Weights of a small mixture-of-experts language model, trained from scratch on English Wikipedia: 32 SwiGLU neurons an expert.
Below are experts of layer 2 (counted from 0) of a mixture-of-experts language model. Rows are named router (the router's row for the expert) and show model dimensions 0-127. Each number is 128 + 32 x the weight over its row's rms, rounded and kept within 0 to 255. Numbers have three digits each.
After each expert's rows: a language model's description of what the expert responds to. This comes from a sample of Wikipedia text that the model never trained on.

# expert 43
router:171105134139166164114090169158089112078088130168171162105162091096113112108085161159174142157099089162094088119132166151169154165095140080158081154088087164140147120086167084098100090154102111133098174113094139152099130118160155159160172085094165167166068122144166089095119166084078151143092100109164117162091089149164110097166161092150093158105142100096106160114096126162142166110134
Description: Articles and suffixes

# expert 19
router:166093136158152169143069165162081121085098127181170169077164095103117113097102155159170139156093094161096080106119146119151159138102136095155088153095103175144152127097161079094094097159093107117091164121105134156097149102170157160161160093085171159156082118157171099094132154089080165133099094095173098166071097170155125096164162094109103159108158087099097160125112120161161156105129
Description: Capitalized word starts

# expert 21
router:178091133156159168123085166153087122082103126165153171096184089096114094117105158159170127166110089160095094106128162128156157146112143095156087153093080175153143122090162077098090094158099100132096175105093145160095131093166157165159169096095158169153087118152180083088133162086076158143099091097168091160075083171158117101171168102117113158096162081099100158123103135169153159117138
Description: Word-initial pieces

# expert 29
router:165097139170159167133075164162080109089103131168160163080169084091109118108089159163173132162094085158092093102126167127164164144105128085160087160093103158151154148091161089097092097159096124128108152136093128172091140103164155166164174095072163157155085130143158084099140160088082163136094084101163105158077086152162120092159164096117106158100166062097092158129105106158160171135137
Description: Suffixes, digits, month names

# expert 45
router:135074121072141132047056119153157177166136175133154160191111167070123152131217148133130156128131100155115078089177119117099154102149101092171121162128117137077125059096123134123092095176089149161116115086102140169104139190119186122171166067142153086146149148171123075134088099110115115100050109130147091102093141135162179084134160117143121120129092088095113157146101113107160146121072
Description: Capitalized word starts

# expert 36
router:165094123169164170113093164156089114080103125168173173092156098103103096103105164153156122157104092162097097114109166132174161139103149093158083155090103170141150136100160075092096094157097108143099171123093140163095121102162152159165165100088165179149090118156163092093137159088088159135089093086176101164088093171157113094162157104113089163095146069099098162113107125156165164129149
Description: Years and digits

# expert 58
router:169098157165164168113077165162085107081115159169176172093169084132110101099086145160162140155099083164091107092105163138157154141119148105158090160089090160145135146097162096093101099161097109134092171143086142165094127112164158165156172097082164158155084121144170091092129166098102153128096096096162104160083092144148126089156175097122108164089148082095095161117111133167150164122138
Description: Continuation syllables, conjunction and

# expert 59
router:172087144140177178130086165159094098085106130142154172072166085087099099113090171155164114177116089160096067092128149107173161141121149089162088155096096163139142130092166089094101093155093099124091167127089146169095135105167154164163166084099166158159089128148164100089131163082079145133099115105173095166086078171164109089157158094107088165089152074101097167123108121164169162140134
Description: Junior and short pieces

# expert 22
router:173092122145163165114080164162087109082108128177167150088173092099126106104110162156177138160095087163094095109127172144169154164102155102153100155094111166143156125095162069093092091159097102101096162129087137154095117108176154159155170090089166163156090129154168094100124163079085171130099095094160100166078093139153118088155163096134114167100153081097092159116098120169151158121143
Description: Articles, possessives, completions

# expert 52
router:186081126149090108146164163174094105119088124160148149103116134146123178150074124141159143118170156142080122092147139162080134159082151152159114154103098159107134164094143087102089113152106172084100175174096160118095104153133148160150153201133167169156093153067117106114094076074117132175085117092158145165114098134104129093179174129171070163118179127121081156072102102128099120096144
Description: Digits and years

# expert 42
router:166096135143130157124078172162089118079108135168148155093164098098120103102106191163173147167089077162096090117133155126144154146095141105159089156096098166140137134089162094097105091157093100123086169122086122170096125106164155165158166099108168156148099132156151092095125161071078148117101102103176104160106088153163096090162164095122112167098146094096090164129096114171161160128135
Description: Noun suffix completions

# expert 25
router:146197163080178159158196166129121097136117088098150118106129093160180176086137170175176120176156103160088180123081141143116101135112100083163112126131084141135094159101162166093096163143103186075078137150089170095091165098182165169108125101102124180185107176125190155120113160109168161116113084118074115112142121117177151126152169105123137124102176161109116140133104079134118131129148
Description: Commas and articles

# expert 63
router:164093127154159163120077162161084120087100150171170175082152101104117100095093163160159137159110089157092089112117152124163160153100148108155087146092094171132150121091160076094088094157096106122099160128099160163101121105169161160154178097073167167150079124150169095087134163088097158137097090095168112165081078182168125099157162098118098161090148084099100156106098111164137153112130
Description: Name and title pieces

# expert 0
router:159081134154146164120078173159087101082093153171171166077175096101095099101101157161178129163097084156095096093132153117148162153109133091155077152085103184149137134091161087093093099162099106134095166122086143167093128112154162161159174085086174171147099126159164101094122159082085156147094099099168109169071092162157107089158163095130100159091142095099092164121106119164152160130136
Description: Function words, word pieces

# expert 34
router:166104173167113164123116148140093119110141165145123162096166074112188098118141170173169168164124096173076080111125199148143178155114164122172130175079103158145165166082136143089094077171092084102100164099111108152096119121142156165164175077077157163129076098117174103082134140082093163132118106137151124167082065159164094095158149098134107163102158072098079170132106135186173138068095
Description: Quotes and parentheses

# expert 4
router:170087150151164166111079157167084112094091114171176171094157093100103093099118164155164128155100083160103102110131157111163163149110149096160085159097107169155143141098163072100095094155089094113106166134099144169090136119166159161153167102088173177154085132133152098094137166094098153136089102095161108172089075152162099093160170100114121160094138079096092158116100108166148174124126
Description: Name-start word pieces

# expert 26
router:165090150148140160129091174160087120085100133166157179090172099100101103099095162161161135166095086155095086095116156132148157141106137097164088161084099174149146128095153084094101095156103102127097165123093140165097135087160156163158179091084167167159092113138166102087128160087079153138092080103170104160085077177168122096157154091111103165095169083099100153114102107169156160108134
Description: Table and census cells

# expert 13
router:165085122142166168111070174159078120100100129167157169083186085098120100093124140160148109160101101162090094105126165133149163159116131095162097153085085174139146131090161082098087094156095106118092176122090131158095119113170159169154167086079161166144085139146170094096137159072081152121088114093166100167076092161157134094155156112118104169098159076095100167125106129163136162140141
Description: Capitals and name fragments

# expert 48
router:177118126164149174121077168156073114107097120177145173100165081107119111122109181165156146182104095156089080121136179128159151127116155108166092159088117163140145150092162079097102088159091114121097185132100144172098132100171161169162168091087164171141089101138160097093121158088089158148104097106176104168094078174175102099163175100129110172096169095098092160120102119162153154122140
Description: Adjective suffix endings

# expert 38
router:167097150146161167113094160154085100076112129174154164087183084108115089099101164160177141164102084155096084112127160132154163138111142095159092149086096167147139113098170075098096096160100113131098165124086141178092135088174155159157172093085163171139089128140165094089131162090096156135103097097163103159069077167163123094161164095128100160090145076098100159122104135159158166125138
Description: Capital letters, parentheses

# expert 49
router:172092106145151175136084166162084097092077133174153150090151101128129110118096139168129125158085087164083100119127170134168165136099129108161086161082104182148156150083164092102094068168087113161101165158112148173090158094150161168162173101090179153162086137142163103088129156108091169151066117103168136153100104166140115081145169106134109162102148081086101176124089165155129155112130
Description: Abbreviation periods

# expert 54
router:168099132149155179122092164152095135102107128177156162097165089093108103106086172165166121167109087157088105095093152117157162137111155095158091150094095169160135139092158083092093107161093121141100157147096161161092146099154162164158164087087150168153077131145159099084145151097080159149088092106163090167080101171143114096161171110116113167085145078095098164121110121159134164121120
Description: Plural and mid-word endings

# expert 28
router:113110082142149175130134161175100119070085133177118113109130167082153153157092127162168098159118141148091153093166114064121156174098099103170152171057098136157189127104148100092115082171102176166080155158069105138084131144161170160116142129119137148106131110144099104105131157089089117172102160133118084168117154113136166103190114093087128175126139115088101143066088122090141172104145
Description: Line-start list items

# expert 60
router:167090126154145168118092162162078107087103135153165183081169092095122093088098147159162127160093088162088093091115147124169163138103151096154097155097106172143140113095163068097096093158099088127099158128085145163096134093158153162156169093073167171151096130157161094092128159086088169135102098100173096164076091161160116098163161096116102163089169084098094158100098114160153163121151
Description: Digits and word starts

# expert 44
router:177094146143155167122072168159090105084098127174171167084169089088086107095097164159171116159111090163087092109110145140148160159105144095161087154088095172149144123095159077084101094159095099111096166119082142158096149110163156161161165104103166165154094111142175092087132169087077147140100100086167108177099100160153111094162162105106079163095149085095101163122105126165177158106144
Description: Suffixes, months, headings

# expert 24
router:173077132142135159142107178152065115089095151165149161125155103103113112142108167178158153140092076162096103100119143121153173103112122105171080189098121181132149143084145109087122086156083118116092162120087100174083120123152150178171183101105180147168109119134166082104132165096076139139085102086164109168090087134170098113161159077116100176131147118092091163146092117164168161104126
Description: Dates, venues, prepositions

# expert 62
router:168106149155168173127088162161088104081088144172188179079167089101124110126098164157157113161107088159106087090130169120158161152122140091159083157094100168149153129097161107098094102161097113118096170119093152174092108096167151164162169103086166176149094118152166096084118161094090144132095105116168098163083088150155130092159169105119104158098150072097093160125103110159152156131155
Description: Commas, and, ar pieces

# expert 55
router:164094120132154163108085166162087136079088135174163168083166096112109098100111152160178135172101089159088086103126167108149161146107124090152078154085100169153148142094162070106091094158092115145100172132097137157099126095170155163161167091077167164160085125148165098104144163090092166147083112093174101172076082150156108098159160114114102158097142089097102160102106115157146167118148
Description: Suffixes and participles

# expert 23
router:168093145160168165127082167162085112093098126177164163082173092091107096111079160158176102155103097163092077099126155117169160146096143094155086155091099165158137134092161086097104094157100100136102163130091145157096134117155159158156171099077165167154084139136167097094131161088084152151095106101164087167081088168151123095166163109120107171089158072098095161093105118164144168130134
Description: Digits and table pipes

# expert 35
router:157106095149102149127075112188113165135087113115124106176146112107108199085168116158099152152152082146096066104122099113152150098096081116175127185123129153085174158102110103111118109168098107147100108048155077140111147128118166149162129134146163119122123115131141082107177158160131149111085108134161132148116133165139130095144135135132146142127093110099086134149097122162157115090094
Description: Early word pieces

# expert 18
router:172092136149172173125075155156089112096092130164169165091169086121114114097098148160174126154117094161092098095108161134164172147110151093159091163088095168149157120093166085096094089160107106126098177125087141157090133106166156157155164088085162174160084127155165094092136156079087157146095085100171106164072098155157101093161157094135095162098141073098093158128096143160154162113144
Description: Word-initial letters, odd bytes

# expert 1
router:182096127145152173123085157163084114083100124171165176112174089087115103113104166160148125158100072165098089117115150142164160155109135104155101161087111171151142123089159070092087090161095118130099165144093128165093122093174160160160176094085169179143086105145163090087121164076097170149096105104168110160077088160163111100160170104141111160112151077098098164122105134161135167107132
Description: Mid-word fragments, pronouns

# expert 47
router:172099152146167169109085163159089105090098137187165173091165085096123094100099164158163128159103087154089091088132164120172166158104142092156086161096098167161146131095159083098088098160099106102100162119095135162095140095161147161159172108086159172148083115143163090089133161087084145138093095090170101163086093170153117100163167093121107161099165082100095160130101125164149156115129
Description: Conjunctions and district names

# expert 32
router:157106139141149167123092161162081120080095123173160166086152095097118101102099146162168110168095090160099091114112163116167164144116124095160080162095120171139149122092158070089090099158092111154093169126095138160098137103178159161159167098069173152152087121155175097099132161093094164133099083086168099168092087166164123090156165100126103164090148076096093156105105129165160157114136
Description: Word-ending noun pieces

# expert 46
router:168094143143167184129078159162082112087091132168162180090162085098105105116116165158173135160099092155097093098118165125154165148111140089155081159095094168139143143092158093101094095161099097121095168119103145170093130102162154161161164090081164163151097119156167098089127160073087154132102103092168103168102085164159119095155159095115091161102146073097094163125105109156155166140135
Description: Mid-word and table pieces

# expert 5
router:181083144135160158125087156162088117107098141175167154084156088109093097080115162161168138166108078161100095115120156119176168133102149097160085162095105161151132116090160087085088097155099108132096164126081124163089127089167147163163170090094160169150088104149169097088155157090090155122082072091164097161084092157153105094158168104119087169080168072095097160107099098168153157110135
Description: Word-initial name fragments

# expert 50
router:178090147143168176116081158158078113102101134167165175079157088110113095083105165159164131164106087159094095093136151133160156135089143098158080154094109161141152127092157095098091095158092113121100166121092139168098149091169157161161171096085162163153080117144164095083129164080087159132092094096166102169082089167156105094159162103115093166096144069098093157126099118165147155130132
Description: Name-initial capitals

# expert 20
router:162086134165167155122074159159089112087100134176150173081170097088124089101100166160171145170088083160102091111128163141180155144106127088158084159088093170149155127096158068096094092159097090119103168139089142162094124101169155158154168100090160157153087127131166098097138154082087157142096089104166098169068083144155112092157164095133100166088155078098096159119106116159155167132137
Description: Digits and mid-word pieces

# expert 10
router:172092134145168171133079158163086123085099129171153175086166102106112117105099163160163136164102093165096093103122154129153160145094147096157096151094094169126151125094163077098099093158096108120103156114092135169096142103156152160157176098086164168153091124142162094095128159080091158132099094094168107163087081160162114089163157099126101163095164078098095158138103125164162153124130
Description: Mixed words and spaces

# expert 53
router:166090136160154172109085156156084110084099140176179160088166095109124109097105160154176133164099089164090086101139149124165151160106129101157084161088100170139151127096163080099089090158097102124097164130096132160095121097155158167157176102090175163136092134144152097097120163087096148120099105094167105170075092155152104095160166100130106164097148094098092161122103126165159170108142
Description: Capital initials and pieces

# expert 8
router:171093132147159164116078159162075125094095132165158158082150086089116099112107172163173137169115095159099097117135162127178160132105141093162089162085095172145146134089168097093093097158090106116095165108086143164096160092170148156155161106072155163146088133142176092107139166079098159138100106087162114160080085161161095094156159106130107156095155084100092158115096104167134158115156
Description: Articles and table openers

# expert 11
router:099120101080128060185149147152109130098147097156137096120160133115191067081177129149170163057087093140121170143099089130141113093149116131118064164126113190204154110121173098177122089154094073153158143106165112135093059121156165139161155107130102103100179101150121133112159106112135057082138149131136129145104079159139109083110149075172109189202073133107129149126099124180085105096130
Description: Foreign name syllables

# expert 41
router:163107182146089111063062136133108162149111123135173164151162118084116093154230133160174134166140085129099094167096138103108144127139155145151139128073174164151142079140127169117104124151163106108083167100147120153103173133139168157161191097194178082100119097122127094164032104124098132169099096126104127106143096150182121132154184074142081107094125130121101126162085163142136130195077
Description: Lowercase word stems

# expert 16
router:144169115137174158160156146145110104101080083108124085128148121141146165090099167125159149163120127128147156109089188111169140172074180073167139105152077066078161157078153165121134154150115105101099159170101127164111113161137147147161142123102148165181099197128127128099108176129127191082110090126096154176112175125168078087142122138101139138103152092104105175098079111110092122074175
Description: Function words, heading starts

# expert 61
router:171067160137048103146087150147123132143103128149104141108157130152162125188092112168123154098100099182111134075137144172144198152130134113150109164177144163075136115098145114082106101125121147161095068160108165129107122141149175160140060111119152146105073168115181066087135179124139136156091113099165139145115142131152140170165153120148140157087161164082089169120089116147162109124168
Description: Line breaks and headings

# expert 3
router:143092134175138074152102157178176077113145088106093110088121105176174074095097079151141185071131096165090116096148126128139172109147152102138078161114077138103108146115170089087151099164062099168093118148063193137067076132132125147168049107094130104123155127170156111095181184125116089144160154119137143166101097134094099077112059064164115178147120115105106155100102146184168108103126
Description: Word-initial fragments

# expert 31
router:167087144139154166108093166155094133093108134164166163090152093086105103109076151167161126163107102160097106106112165147136163144089135089155090157098100178147145129093159091090102091162092092141099170159115126165102150127155164159160166096102172165162082125123174109100118161067085133148090097106168109163109098148159139092158152109140126176098145068092091171114106136155145162129138
Description: Periods and word pieces

# expert 6
router:170094130149153170132072168165079127075104113168137182083160095105111096126098149162161125168090079161082099074104155141179163158113120082161092143096091161137151144088162075095106102159095130119096181157104137177095156093163159166162179097079174159157094140132173089089128158098082153146087095120166099158086085161161117081159160100132110166101157081095099159122105131173145166145129
Description: Mid-word fragments

# expert 51
router:168093144144146174131078164160089120082095118168168160082174084091104104113109162159170156170113091161095085099115159131155160134105145098160092158087103169143138130096159089093095094159092103125095168111086120170098128092165161163161171092081164168143086106137167097095129155081080159150107096096170111163081084167169104086165159108125091163095158076098095157110110113163151171120127
Description: Suffixes and closing words

# expert 15
router:182098111113162185151096171171093127071082115176135162099164101132135094107099140160135122152100101167088097169126143133146166114106115117166116145092103154141163134088167113103099092172089101164088155163110161171083143119127166175169181107103181152142088120146163107082102134107075141124090106121158155162093088175151108088175183088167121165104168063093085159117139129160133142119151
Description: Periods and sentence ends

# expert 33
router:170096130149153167131061168160085105099098144162155162090166092089127114096096172157184131174108098163091085098125155154174157126109124087154095153092098163138147134095165084091096091164101088134093173113081123163097127099169161160152170106078159177153088111140177095102149164084088154154099102099166088158085102170153119097160167104137115156090158097099099159121099122165157169119140
Description: Word endings, ordinals

# expert 40
router:167087142141160161118083160155087117091087130171178159089168084092114099100092167160168125162106089160093094100123153143162155150098141098157083150093093173132148109096160080090088093158097116132102174117095144162097157093161153163161172096083166173167093098142158089096136161081084147146090086103149104167082084160153111092160165090119097162089146070098097168117096135160144158119144
Description: Pronouns and coordinate symbols